From a checkpoint of a small mixture-of-experts model trained on Wikipedia.
Experts: 48 experts in each of 11 layers, 4 picks a token.
Training: a variant of SOAP for the experts, 4512 steps.
Below are experts of layer 7 (counted from 0) of a mixture-of-experts language model. Rows are named router (the router's row for the expert), gate (a neuron's input weights, with its number), up (a neuron's input weights, with its number) and show model dimensions 0-191. Each number is 500 + 40 x the weight over its row's rms, rounded and kept within 0 to 999. Numbers have three digits each.
Before each expert's rows: "comes after" lists some tokens at least twice as common just before its tokens as in all text. This comes from a sample of Wikipedia text that the model never trained on. Tokens count by the router's weight.

# expert 17
comes after: "-", ":", " (", " /", "/", " ft"
router:445494498542603500525504453554457499499535442505483531484511487550437575504449460534472445505451494473504509500498508454430461492538473504476518419441444455486513580533522504471491420453480512517488426441503477482447422475551541516479498536508530521495493490489517444516441489606526494444537490552548472533503534470537545562469460560501512432486529423478474457517527482475556463562612508487514463440514476497452518544569470466489558505507410512583533422466498551514514539507545506457545484529537474515425454476478492561457520422464552543477506548463492560477511533474479493494
gate1:440515465524501479437490478487454557490545470559512506482512551594483505486502393523574461545438500543515461480473542458494544512417536522541506489463524546517551453515500554470468501444437525481462501520416485515469487499446475514557470464566574558533498508591555513509549474599474530433499414493441473516516493507417469499503470467487507460540493497503555573519463530536486456550517508497465437567499482429471515542461477478492512488550480491591527507500499567479485509525557575478461444511509460476529424506479473462495572504464528537528513442593545557524491558491513503464
up1:478556432532491516498471559526505507501531536460541419473526501500473510509475445510472488460466505569505508442511520437561524481511509493479476451524505519521498557471506454474531576527421496536505499470502559460538473514527422479478528499509509545497513553447575560533546471514589469558533456529545570519568500441486465523561454513520538538548426428490469453545592434489465477481468469485514408564558556498502511568519466531467487454536370516516552521508546486478508510571487530495558430489567559524505498474545521480492514524545523502471486476510530529514621481509481428522

# expert 24
comes after: " the", "-", " \"", " of", " (", ":"
router:539407514492547570483560406543554523526515488527458514509452496532493495491543508459502531499479518473498483489536470440535485603509417501483589474457492489442497430535515492506457485525441555480454528456457462508542415549451501485489480519434472445502567558527533441447464451462451500491521504504487465514528524549553446494562478438595481475482539495533451534487522422505531491531493446525543530486506493528451446478406539483541507491538587601478569471451482543489458545521480501447511523496538538464511546522497485523456488528537495512545523453546493458440515419469421527495
gate0:413578494460492496481489569514553527472525558477470533501550478457467474542561521468540501527484476472515459531520479474448540589558499513521480561444483420516469483526495531473483460556527498594531560494529555487488451486533551528519522458438489533491509537477553533558527492510468463528474500461508541483437536444501567558522454539451522527545472491589523536437427536507431537489452449419563493441461493411483511495468455477526471538548557540437530504490533536545512434519517455474453465563449545469479510498530510556499484532593529481500543504551567525489541461490489463583
up0:563558571540528486516509474515469490437494467614502463527555479550515495471573482504546484393565552505492567479524513480503526495569484559480545425561530545540518502510488548519503473480434513484495495520456443494489511511486450441452586458438489472501539432535451510448539501500462499524439517483566480485486452523558521456425550443524529505514514508555475436559514517566494479553518466489505486521456535548470442569495556521460505452471488485547464430446511496532481567436533437551565478556536447556549536516563498442473451486503543439535518500458507496533520525540535522539

# expert 20
comes after: "-", "\n", ":", " =", " •", "=="
router:494474441512547450475461494468471454538510451513447552436476510448496578481539443535420519455492507523507588561493514515457469502537445522461448428463490485486497505455497485500473535461446526498501445454514503538480459532505556513474445498485535529400478491561575505462428533579533463453521511554495431476453519470484521519436502546475511427451481475481479520583495551527508415542551497484524508467517428458518514524512455501428481549463516472602561452480448484539505515517524508513540437551483412518404496534472535496522482456517511539482489580495518532484535438434562475459
gate6:508491462528556540516490429518532468600533482410487515395512430445517532488553557464435527486428531443497496500483485500451468490525461497522469438515528509430482486454521533542546485510555488514503581544535483528517527526510474485523456484499467514565442552521545463495529577448502569520578482508497428513468569535476536484526432426446487486498447485502489447499442480494520505554475508480526407455548484504553527452502466507441500486432496531462594563455441523409529484504459468435496489461461532483490477530444496496505475534500513521552472450448526452496413528448552489532
up6:401481488550460482546489574500486547522592509534537498522550460582511433564562438495557510532526481483524500530537453519513484485532511483445483429498480496415552458513508502486453482536574574463464543475511599490499473500480519545469489535455480475456503469483446487467531492507460456485497465493457481557496465448486459464492496506490445584540444497508461508501423450543500442461498485515463489529518517525466499565505457470568503584530484524500502518594519546478545465494518486420545450510500548548530459481502468553531586556485527491557586537556455492452555568525428554507

# expert 23
comes after: "\n", ")", "|", " United", " Born", " 10"
router:436533538507461546536443491514547509574554514467553483484503502477540585455509549446419526498536465479484462485461566468530528465503450448453558516457499469531480461470473510471495499538539473525516499496573554405496513478488546450464499482490482492536450467484409559512582552525514486550425551527526523510507557508502530535441475534425590555551514501418460522538507488531570483490543549473462395508521512479509550404564515446540478495447515446542529456454510468526482461473539493563435451480461518409478469490569472515569500502488503519440479477504489477478508455513456490480
gate3:500539545604546434521476495503455529570523450470527418468384502464565512467478527410556536476516505442480565458537453515465448529566516542532481511517574538528496551460563465492507499564501501513488506464526446449451441437488514453519470504474407478539520442478471536520458490494543519537522474501511567513545493484541529516456505457511457479586473415533476534520450472486556465484479553552523490514556485483493511501473548490543518528522503542458483453501490512531523498437494494529519454388526471500531494458493513588546523383468462496533522481474444444443506502482526521439
up3:413438519519473507518480461545496498450514505519501477443514475476425489443564492510476403492554502542476460483501475471539498604550449485522515470551546460475527480551526536407559475482483486605570456429515507483498494480494491550504508457484492478502496510529527505533469480510442531494540449520503559486558521503505522497521488413468499497458467471541478518463487507502494465498485501468455521427460454487480544490591486572524529594505450514468461484567500560548500571462517465576503407433489448565432483503466460456486532500414486547587521475494482482506607504496492469435

# expert 8
comes after: " ", " \"", "-", " (", "S", " re"
router:479529424534555496514535533521556514466422456515492505555470480527490529456469556457461527485501460489455524510497474515484510501513484473441455529497481523604505441512465470563489480544457542549483482511472517560583463472497474488493446583449450540447478556464428492452440499484500463469510468544397501501455525496498438561471425500526516436544509496517510489494483470502516517472462509543595494461562491514512528463468498467505530462503518507411506526481521510497437558450492571462442434541548533467546499532492488575430477604435434512545538423505513507550452461430425528471
gate1:512511410532505550438516508503417512569482540568551497524467546546497548495482488461495526496530416477573539510491432485508518481490496462501592491529567552488424509474560478587534483475452466503520545475472482498577504520528508525479491614562479436516538525546501491480526468476538486422519478536491519586570396393456492506539508563528492457504488506473467548466518503499553471502555472523520430442519518523522541510532480554499453540444498486509472469500480454515574533540535489519471547524488604425546520486532539500458480495502545486543516415538525506482456513443503468504
up1:505504449512531505417534535619496501490502476529486447480524513500522507459448558473427448630458510551509553393493486456525516419496532509521588496540545516583462507503497450463518505513476477461501593533524479414533516562479495514463483537465450534487537525549545489497501499478523528479501559519515489471487573462515454567516479493511520586480533532501536500505528499537546436429491531543519528559493515589490544491522523480506512542475515540470543554566583530448559549517516520488473558496395478511435557516543524547464486536487473545517458546488520471490544523464448522476

# expert 44
comes after: ".", ",", "==", " The", " that", " where"
router:507475480567430503534531501429459523482457489506495490437516424523507549404531509455473491473516512481549514453466561507517433483509525505558475449481498439536478479534474509523569531504403505612462501510520471529516533474514459505539437445531445500483520522518558533491478555440565450541539556491474477544496491469474503523567518471518455489512473482432517486524533391459439432517512462491461474399523529533417585526516541544525536475493514466386494480513467520489452499494496487435475453465442442520511421519567502525468537522444473505484492477465459470579459532509506438518
gate3:506461565603457536400423492485483461496534543457439553505521529527520487438512496443520414490422516504476514487499510515499483452525483598506547511399490437496455474555482431449413502536466482565552547438523499453525570483550473495435483491594536455500499483467547499469535506536513454486525499531509552481510411444547516466534505489443456457527493445470539499528512517500403478527491529500499501531516504521465484528530427470481595500521461515420575492485529490487443504528521477508503501519543509504471500539509460467519529477514545377488476443561473555526495526520519498491
up3:472511521516463491530468427420498499455473443495495536540528513517491494430546548478493474538532469523530540494481486561476483453445430501482521498500475485536392448495525534474516502465490461492594516548493466510509429475505466511462547516505477617447430503564459524494502504442502487465536477442473471526522524539515506457450549490506540441497468508460439513540496483514529577545488582554505458583553470527551512505478494466418553444560570577524581463511506510514496464488406447446553489528559555463504544531499555496466541503586484457527476538520565473537487499425532483555

# expert 15
comes after: " the", " a", " The", " his", "The", " her"
router:515526481479506514484452507482504459527479518520426472448489545553504489492401481516488472458512456520482473497586476598563433499544491505500507608528547413504428522459559489544510479513510481506495532538507516453535490538510455570513474529518425469436507494534571495452505527489469532509510579518471450508546500489461494430587464543515502469451468564512523536576529457441439441418481434509480516482541525512487574509496505561462503444488579485540512535490505552500480472548537534507477433556444469505475481510478532492525416415475552440565505553515577542463497445482508534500
gate3:508546484403504459506505461526505498460490474464424461510462458494465471540510592497532579494555511544457511495504530531456420432587456518457498475501540481516536422482512458474515534449505446558512532560480502413590502471496518422502548547501494486533497492498484543458583507543503517501556445490525519452424523484464495469469504473400503528496466493524515501621465475490518523444501468489500509504444519493465451477495542499502482548457486442546512472513494479520554466440527459440480538417460559483456531579542513509502484571515561508515456408501513508553427530425446498522
up3:479504491520483543542498502526549464493653490516497503456514582458491446501542480428520497478480481535544528480502540507520421478445489489480483464571550531501442518447518508559538474461391599498562474544439508443443463506446505484515477538495510494520492441464534474446511536500450554517487468484510396405459395508496408498515477461530464492511541472519515494529501513511504495489479455564478485468496517423532495450452474482509526447498448459481483518500497387486532485446445464432438499455526553461495497479482516468512463489460441568543503510544527572472509501532496448530

# expert 10
comes after: ",", "s", " and", " to", " well", " has"
router:525462534508532465506480545527470492500488547525445460535490541449501486464509531524491456579488525538463537555493512547465541447441497441534476477582476549552450478558443536531499466455421475594502529549466542539534519462512585520464507484433540525526543513494499476509478431568563557476485448448529486485482474476494498536506551500590500494467474500484567479521452497487446539570505507450452482458512547505553524482477445516509421484486417495473507505497590496463446507530458516457472531502507519533436533532418507491550483557534539427440474403554566529500434555545556451472
gate1:445509439489478518503465505494493515449526510507513498491458452516507505536508522479494513491481464506577478512437529503509477442500539526511451450495416422545500503539515483407528536547492553470532436473465537579519509548514531447469467483576542503512457530524463451453465495463473478436480419494461439449445514453509559420537440507462473525460518525510416410505565527550433422490521476508479504592463546506511506555625428493506460565476552500445451519528539587485518479514527518477494472483451540571483515493575468431538520542498534497459555540528561478512536498510516491468
up1:471493484529503515528514530520497507436525467541472489560588518484525477516510496479504519519471500474598469475504456491553499567469451424537467545486529496464446439477524461541453527538398432495526481520462417483493521524449484476481488494530536503569562513467497563463578527552546431521502476505440478533527474426572437441479487418480558489511480457605545454481502470420516560518507522498490517480549470549460521432440544515526501492439458497570600514540494494435496451527494435507536502560476480564494530468497501519534533468517569534415526484462514522522428520502512563525

# expert 26
comes after: "\n", ".", "==", " ==", "===", " ==="
router:451468560498531493514570498440504455524527583500501531480492522421500510479498446528474493465466442472461455559511495505511504545376499455526519555480503445453486462506433478440441493547538538455464566508482464494517427537494532425522505577476526524529464484538588519446541548491452536499453495465501484440449439482540572517499525499470458545518481486576527533477576524470495455513564425533498550523588468503486442464483490531459500565501524530416457536484514491449489540457573569589489460504552531531489498511520524520471495600512531540477499458457466498579520510484530485475
gate8:478540526471518487502551532400467469549477574552518502399468516477514459486551540474522515533464545553490578494567487468493528577471512486521500484466498485403494566534449513438486515498496570464490534474432460445525442491512524490546474514557456384446500469446529564516555574476513487484473497527477522527487515463524465437472539526484489485534513491506421501553595509502451449483513503538510483531519478515456497494504479513466464499469426570515427544457453518563539548388536507442480562470507525562523474515443541458471528553483493497558474485539569509531564533472543519473
up8:449432504557493527457599503521517469519531525496460455470553541436538467458507460475518559516512504537446501572436487510519487510519450478529515474455436503432524511501466528507504487567536538459528474497479501473558458578487460528474420499550454491567552593447544524477466475474483585574479550402532474559532469533494510548536475450524507511390458492540474513511496496517479559479517455533524536466496512483499562432505474570498470571525519538523522463474610455481564503528470517491459474539466486481560561561554547510481523472491544481500432413526453469537473495487507472461

# expert 40
comes after: ",", " It", " it", " is", " which", " was"
router:569528529478486419471506532514495566439556517521473507539487453496481479578483549548487555503482461497522579602544492534504466530481437475501469453499483512505523492532448485436482499460510479577504504515596506521524507443430560481433478505439504482491469433570455502511444463558522476493509514435469491523530492477481558467484526504519494515464496512461481567481468505445485502516488492449459469499568531461584435511460466508487404544460415420434500457466501492500503531472523494435538612512450500488515541521470427525588551571478494496521461463516505520474414487480444435472
gate1:473508509464476504490471540461551505512478419490474476494470465511458448548494454557480461577607495495493547482445468557492514503458604482493535537484482491532422475479440518523525528441548442524503476469508574518512469458542465551417556519504512486450422536505567442496467462515498549475536498548500544525562494495513527424436526560476435552482458461551443562550464514541459489581469465496528527428515451599590565464448521490503472491518558463505514543497459546437525506453455471479447503458480532457543514518489503533465465517507432514460459505528524522500479425501562489488
up1:522424428550446438487513481503429445502568466534476504618443464488459527468548517504518575531475477494458463483503538481439552502492522476484494505467498537447430496502491525536598488447494572447582489468432535469542463422411429481420520507539452529512537517537489546498440489485471424442459505476527514605493510481497438470504537533533554476476496480487509474452488466549523512551490472487433482485455489457451460512462498486457527465497557450535533483569479446533503503556505449488428462485498570506484508513551453503472476462492549500540529467525459470580477523448555476497

# expert 38
comes after: " ", " 0", ")", " —", " 1", " 2"
router:450534543495528500537555575461495558479485457474601451489520479443524477418553545557531483473563404483479550494521484429436439500518520503515441513519571456552444538513503528494453508527545458574556488474599502477557537548461513505475505517431534524503484475502473471516427477502511504489471494510534531495473549481542488545482474568552529559557448523525484519518432519527497441491537535457503528510487548515555474530511541528518468549511571511533509543552508487513552455517425468546485561494439427488501474435477519528504499494423508530504462411554458562448445492476555440563
gate1:506512576489475510501472499498520502530505509486529509475488500483550543472473459517513529536500505558470430488544489511476506529549497507528504532531493495551419444568518476475512493481444457506474508485482530441536486491545495509499465505485518622480495597572503571477474497477476431476474566423514449490528545467500481499467544477561607417521338459593485489469432469557511467473477508459490536478464451457475506435512558514527560450459501543467585484505465411443517455535481522568491537568464462493473497490498500466521570451441496454489474534444521547538495491522489471448
up1:489549464379453475477490519480414486540522513463460540498522491476521463470532501458477491516529416482530519510516437541557493456554579489551562453448552535510513512526542455446490508420535496494525502526510512503486425517505482566489477486456450473433524476477460490584501501557515521469514511521533590504494507532460460486495461481520528582500575471557476527515471537491478515520500464483484448439530437505511506530519471507434526454561500532542498547530530569481538532488546526459444513400487508475564568563451464524463579575513486469526455581437526569557568451533561506492